config.toml
n_layer = 10
d_model = 320
n_experts = 48
experts_per_token = 3
d_expert = 112
d_shared_expert = 0
activation = "swiglu"
moe_layers = [0, 1, 2, 3, 4, 5, 6, 7, 8, 9]
router_score = "softmax"
normalize_top_k = false
routed_scale = 1.0
balance_loss = 0.00402
balance_bias = false
router_z_loss = 0.001
init_std_router = 0.0122
lr_router = 0.000386
vocab_size = 16384
norm = "rmsnorm"
norm_eps = 1e-06
tie_embeddings = false
optimizer = "soap_variant"
lr = 0.00179
beta1 = 0.95
beta2 = 0.99
grad_clip = 1.0
batch_tokens = [32768, 65536]
seq_len = 384
train_tokens = 452900000
steps = 9406
dataset = "wikipedia_en"
Below are experts of layer 5 (counted from 0) of a mixture-of-experts language model. Rows are named router (the router's row for the expert) and show model dimensions 128-191. Each number is 128 + 24 x the weight over its row's rms, rounded and kept within 0 to 255. Numbers have three digits each.
Before each expert's rows: a language model's description of what the expert responds to. This comes from a sample of Wikipedia text that the model never trained on.

# expert 42
Description: Central European, Nordic names. Pieces of Slavic, Hungarian and Scandinavian names with letters like ø, č, ö, in football clubs and towns, e.g. Västerås, Slovan, László, Zagreb.
router:128115139144112092135134157163128137150105096155092063100096154119114132159101102149121104099182135111134107173117164128121152150100139127117175114145145148101173121159161115131107121135130147

# expert 15
Description: Political offices and careers. Words about elected or appointed posts and titles in biographies and election lists, e.g. elected, served as, Vice, Deputy, Preceded by, archdiocese.
router:097100103131123103155119163129080158134130127161110112105122112133103184147144130108125115107177168131118109137147168173106137120110118096144158116162162163143131103142137096103104105146157144

# expert 23
Description: South Asian names. Syllable pieces inside Indian, Japanese and other non-English personal and place names, e.g. Singh, Raj, Khan, Hrishikesh, -abad, ō.
router:091123130156125128119154113160174121141112151146076111124137084131105141126125146123134138101125126126134072167150133156129143154117155107124170123105136171105146112130123121078103170146177133

# expert 16
Description: Verbs and clause links. Auxiliary and main verbs plus linking words after a subject in running prose, such as was, had, have, that, which.
router:101106116177101106146161138153095138123123127141088096145116087145085153142117126106134147115145111104175103143151143168140162135115168129133128117112135188140177112148132094100111087162155123

# expert 1
Description: Prepositions before articles. Prepositions and articles inside prepositional phrases, usually merged with the, such as in the, to the, from the, plus "By the" at section starts.
router:127117123161086095143137155150118136120112117125106106133114076139105169152118133114109155095144108136136127151157163147091142119100162112151140123133171156143146129135134108083115074143136123

# expert 6
Description: Dates, taxonomy infobox lines. Month names before day numbers, at/on prepositions, and line breaks or Clade: fields in taxonomy infoboxes, e.g. Kingdom: Animalia, June, at the.
router:131110075172119091153150154167090119137126116124107095098141118167133144131101161123133122082122091096134095157134136165119143131065120118129133089142155157140154127135152133092080111156157132

# expert 25
Description: Pieces after brackets. Word pieces right after an opening bracket, quote or table pipe, such as (N in (Note:, (ann, | H, often in tables.
router:123147087148128140170156126134120138125130151137090126122099090128132169161117116141169170120127098078136095159115123127115169140079132134114119117144152170110141096140132114086124101154120147

# expert 35
Description: Year digits, dates. The leading 1 or 2 of four-digit years after "in", commas or parentheses, plus month names and "In" that introduces dates.
router:107103123149108134131126114138120131112117129126085112122107120134097169129130145137145177119119105110110106134113146159087134151079158143134141094162151159132141087152187129131083122140165124

# expert 46
Description: Infobox field labels. Field names and line starts in infobox lists before a colon, e.g. - Repository:, - Magnitude:, - License:, - Label, Total votes.
router:116131092136083094118167160150114132147125126130079138118150098118112163116142126154141125116103145101149134145136149130063154140122121112121144080150143125100130076125176080124083145153136151

# expert 43
Description: Common word pieces, prose. Pieces of ordinary English words in running narrative, e.g. threat, love, attempt, heart, memory, weren't, amphora.
router:092121124147108110134108103159149160106099112135088124184114080125107128154135132171158140089158131127149140133147163147118169146108124123180165097133133134113142122133191078123114132137164130

# expert 47
Description: Places and locations. Geographic words in place descriptions, such as north, south, town, village, church, "Location" and "Coordinates" infobox fields, within, towards.
router:143094134146088073128147139146152149152123124133104096118124120129105164140137122139150128131148104115150120124137153131100147105096173121142152099155176161154172116118150119110090111164154133

# expert 32
Description: Lowercase word-initial consonants. Opening consonant pieces of ordinary words, like b, p, fl, bl, as in cockpit, gunpowder, keel, ship, aircraft.
router:109106118148151122132146167165153159143076107139102117136118101167138165130143128157153142117152122115151077168157142128110142154106144142151169074151130144108170125150129105133107094154152115

# expert 39
Description: Scores in results tables. Numbers and pipes in sports results tables: set and game scores after dashes, e.g. 25–21, 6–4, L 107–123, plus medal and round cells.
router:135136114179127143140159143160137126118123113139080097115131085131130159113131182136164125114123115097115114136137188129036145134105149121153120094160132165092162110133144098114109121161122138

# expert 14
Description: Given-name pieces. First names and the middle or end pieces of personal names in cast and roster lists, e.g. Henry, Steve, Eile-en, Dill-on, Nor-man.
router:101066120144117126167153122123143117162131125140118089161101136126133111155119101142172113109152082115125125146114174125083109142109123113154147107158140113150126061142167080137093159129169177

# expert 7
Description: Measurements and infobox numbers. Digits and unit pieces in infobox fields and tables: heights in ft/in, coordinates, elevations, ages after "(age ", "Born:", plus Thai script bytes.
router:122127120165127135171117140164101149122121117134082104150119115168124176125111112148139132117125106106136120138125143138103130137098121126126145098162138139134145118138123126133115132138149136

# expert 13
Description: Sentence openers. Words starting a sentence or paragraph in biographies, such as In, After, While, However, An, As, plus the word right after a subject.
router:116160133163107093150153146146117139153129126139111118114098070127094141133106078131140150102137103095150106169155158145137150122113157092131130118119155133164155120146156103135101100183116150

# expert 24
Description: Scientific word endings. Latin and technical suffixes in biology and medicine, such as -itis, -idae, -ensis, -atic, plus taxobox words like Bacteria.
router:102137124149109088128165159148087151148139136119082092130099134107113118126151129121126158100141111111185097141125136145083149159129131126125174073142130180145166091144122126126118121126135133

# expert 4
Description: Math markup and statistics. LaTeX pieces like \begin and {, percent signs, units like km^ and mm, and words like population, average, per.
router:129149097146113098125185137138148141104118148111098112125124100133135158143145117167139149073113087107146119124111129135113187184089142119136114130139160114091163093153139099139107100193124134

# expert 38
Description: Commas and and. Commas, and, and comma-joined pieces between list items or clauses, e.g. Bromarv, Hanko; Olympic, World; such as, and General.
router:110116102112114121112166124130123134145119107108125130120099103133117162156132135137121165136155138141130137153154120124095148128128141137134119113133157199135142116131124123114119111141115158

# expert 11
Description: Word-initial stems, learned words. Early pieces of long or foreign words, often Greek or Latin technical and proper names, e.g. Phyto-plankton, Ptolemaic, Tahiti, anti, Pet.
router:075100106140099119149111117149098110114136136157087091165089112148092139149129113124121148099167121124121101152170135143127163151110141116133149085131126130134129107129156113092135137137166155

# expert 45
Description: Plural and s-endings. Word-final s endings, mostly plural suffixes on nouns, such as -s, -ers, -ors, -ations, -ians, plus -es inside names like Beersheba.
router:088104129126125151147133092167124136153134097170110111127077132166117141148145109123127139107160123133158104148104146154122132130086171109155147098151117117172125087155138096147116120117132162

# expert 5
Description: Clause-linking function words. Conjunctions and linking words that join clauses or objects in running prose, such as and, but, as, when, until, to be.
router:097110101151102108120153126164120152114125125137102126140103072130083152145121136120127158128156125137154114144170159133123173130126143118171132114129170151143141111129144101090106069157133146

# expert 22
Description: Letter D, L, V. Single letters D, d, L, V starting or inside words and names, e.g. Dres-d-ner, Trans-d-ev, Notre-Dame, | D in tables.
router:083113091169102151162113146130102158149105156158087089131117137126124152133158122125147092063115119122142123148146145147104136125082149142136158140134155143124125123142122100132102104161136138

# expert 9
Description: Capital initial letters. Single capital letters or short capital pieces that begin foreign or unusual proper names in lists and tables, such as G, S, V, K.
router:130133094125108096171131143178117162156129103144103105093116147182110177134155124098127141088154100137131138134164137165122136181103161118134118114144148138132124102129152101127115162152144136

# expert 2
Description: Word-initial pieces, math dollars. Opening pieces of words like sc, sh, Sy (scope, scaled, Syrian), plus $ in LaTeX math, and place names London, New York.
router:085098098148129134155118134163133110133123131131083089078113104127102152154124132144154159124144151130114083117116145131094138133100162126155151082145136149095131094139148132122091144166149163

# expert 0
Description: Infobox entry name endings. Final pieces of names in list and infobox entries (places, taxa, people, table cells), like Beach, Agenais, Uta.
router:079130112164093111144130164141114128151123118120089069102132089150113132123127143126143149126127133112140112129116173165107131139110172090144166089152176156125127094117131113109075151158136160

# expert 10
Description: Nationality and state words. Country and nationality words and the S. of U.S., in highways and navy ships: British, American, U.S. Route, USS, state, national.
router:119121102166087130136131133138102144126131140134119105134119079159104132162120143130166150123153124097149052126134142136090114147117145130122152093151147135152147104132126110096086142156148135

# expert 21
Description: Creative work titles. Words inside titles of films, TV shows, songs and awards, such as of the, in the, Best, Love, You, in filmographies.
router:132112097137096113122167129173134159151083096140113095106117109134103136170167090106108121106166156103151132118140140175094118149097150108147153130117150157131135113153148114066131119112164151

# expert 12
Description: Year digits. Year pieces after a leading 1 or 2, like 020, 974, 013, mostly after in, of the, or a month.
router:093123104143091145138122133170127145124125165152085121142111098140120163192116114115156171106111113072147111142129142143089172157102138105150157105129156122118147099137167106110122117164157130

# expert 26
Description: Table pipes and scores. Pipe separators, header cells and score dashes in wiki tables of elections, episodes and sports results, e.g. | No., | Party | Candidate, 23–6.
router:134077098132120145131143157163148114136142130125105106126119081121111141148142128145151117115148101124134123120132172141058171183114145084169150097137170151100129073143118100129091136131127125

# expert 40
Description: Political and regional names. Parts of party, government and South Asian place names, like Indian National Congress, Bharatiya, Chittagong, People's, Senate.
router:097099103138127095106145163131125107153115104145097129125108106126102165159173109142121100103172141122127128111146154151134103131131149119135176117150140169169126117135118144071090142122178125

# expert 36
Description: Capital letters and acronyms. Single capitals inside acronyms and codes, like UNAFEI, FARC, Titan-3B, plus capitalised name words like Street, Records, Hospital.
router:111108094168106124124163124130115173134117149139069115097127119143119119111128119092153138122143122101143075154122138173096106147085166146136154113138164152150160122181132123113109116184138126

# expert 31
Description: Sentence-ending periods. Periods and closing punctuation at ends of sentences and citations, including decimal and abbreviation periods, e.g. "surname.", "(1913).", "0.5", "13. bis".
router:111125099134134123131121122168121139105136094115091107126103151146112147171144122122110189141142091134124093148127111131110110146077129130139139063160122165112185095145133129098121139160129159

# expert 41
Description: Numbers in stat tables. Two-digit numbers and the pipes or commas between them in sports standings and statistics tables, such as 47, 33, | 27.
router:108140137164132114150150128127133130141146151143065102102079117124109176163099110122150180130146127083123119132122142144071161136104154150133162123181160154123137096143149123131093129179147145

# expert 30
Description: P and name pieces. Pieces after a capital letter in names and titles, especially p in record labels (E-p-ic, E-p-itaph) and infobox line breaks in book or film entries.
router:106103080106131115154164183148094103146101125137107096107088137129099132121153126102118143117145093111116150149155144128119131160081160123146130083174152142133132109146121119110098131147167129

# expert 17
Description: Surname and place endings. Word-final pieces of European surnames and place names, such as -berg, -ić, -kov, -burg, -mann, -ington, often in tables.
router:076128139171121136140153175158125144129085089131088078139123147147120146128122123135168130111157142117134107168103146126096134145146143119131167118151159165142155079154130128098094129147147145

# expert 29
Description: Role and work nouns. Common nouns after the or a possessive naming a role, work or organization, such as film, son, position, title, company, career.
router:101117089150092126138153119137104105130101144167138129124108090189115147175127117092163123108144130085158137107162157164115144150100113093130178106173153178163134101133114097088104099142159156

# expert 18
Description: Ordinary word stems, suffixes. Everyday English word stems and their suffixes in running prose, e.g. st-uck, we-aken-ed, sle-ight, strong, clear, -ing, -ed.
router:087095117135115122161136112159119140148085118144101109130084084160099126149138130170168115102102093103167126145188175164108175181123121087165159090124135145110138124147161086121133088135150170

# expert 19
Description: Sports competitions. Sports vocabulary in tournament and season text, e.g. Championship, Cup, round, league, doubles, plus verbs like face in match reports.
router:143116107154127136141146151196134112142106108118125114114127084142149160141094142137127102129152118082118141134163171150067120130098134139100170109177109153142119113165126103104125106139149153

# expert 3
Description: Capital-letter codes, LaTeX. Uppercase letter pieces inside abbreviations, chemical formulas and IUPAC names, plus LaTeX backslashes and subscripts, e.g. CaCO3, KHMDS, 8S, _{.
router:126117105131109120131135169145114132142127157111102081096120109150115127093163112102128164116131127109138105130103154128111114158075127136152173116129171154112146114187171110129116109167117127

# expert 20
Description: Of and name fragments. The preposition of and other short prepositions, plus middle syllables of names after Mar, Am, An, like Marmaduke, Madonna.
router:115120097131089098155159106126120129164098104158116095144086110154104142156173132109094148084171116114165091143160148130119103114151141124131144069159175130135135124130136118106142127114121114

# expert 28
Description: Table and section structure. Line breaks, table pipes, header rows and == section markers, plus heading words like Achievements, Managerial, See also.
router:091123083154125119182159129175133107162133124135139113139115081145100144154104155164149129136153087092128086145142153135049133111101115135131138113150162142110161114134148107132106125163124147

# expert 8
Description: Non-year digits. Single digits and number chunks inside counts, table figures, route numbers, page ranges and coordinates, such as 4|24, 6,|6|10.
router:123124137145119104124146103136117121132120133142084109121116127124104176128141123125170169110128126114110096162122136131103136161092138158133156074156135149139155105161153111132113145151148143

# expert 34
Description: Slavic, Asian name endings. Middle and ending pieces of Slavic, Turkic and Asian surnames and places in sports rosters, e.g. Kuzn-ets-ov, Kul-iy-ev, Soy-uz, -ić, -ski.
router:091125141151095131146154167172149150168125117164090076152111110140101140110137121137139136108189135123135098139115149177114152145129157130119168106117164160123144130143153099077135165143141100

# expert 27
Description: Latinate prefix stems. Early pieces of Latinate words after prefixes like inc-, inv-, sub-, ex-, followed by -ation or -ated endings, e.g. incarcerated, exaggerated, investigated.
router:098119106161098091137148141108145149121111150154084130131098085121086159170164140162174123070137087091148117138166143182101145159100116111163122108134150151111148097128125096098118110145162112

# expert 44
Description: Section heading markers. Wiki heading equals signs, colons and list dashes starting or ending headings and list items, like ===2011–2016: and ==Design==.
router:104094104142114104172143121153125128146120121157138129147099079107093159177107142146114126121125108094097120154139150114073125119095139122119124124124129130129171119129158095108118130154141163

# expert 37
Description: English surname pieces. Inner pieces of English, Scottish and Irish surnames and given names, especially after Mc or Mac, such as McCl-ern-on, Gill-il-and, Humph-re-ys.
router:107134128164132130155152133123115137164123082125097093149090136165124133153130122130142137125172124125127129163110151122130145141125145102145127114174144149172138076140157104121116133132180137

# expert 33
Description: Separators before numbers. Pipes, colons, semicolons, dashes and spaces that come right before numbers or dates in tables, honours lists and score lines.
router:084116128153109126143120122161114110144143126137080132136087130116103145132100125149108128135136147106103109110135157146058130136092125134133146123169127167111117131121156112116101112165125134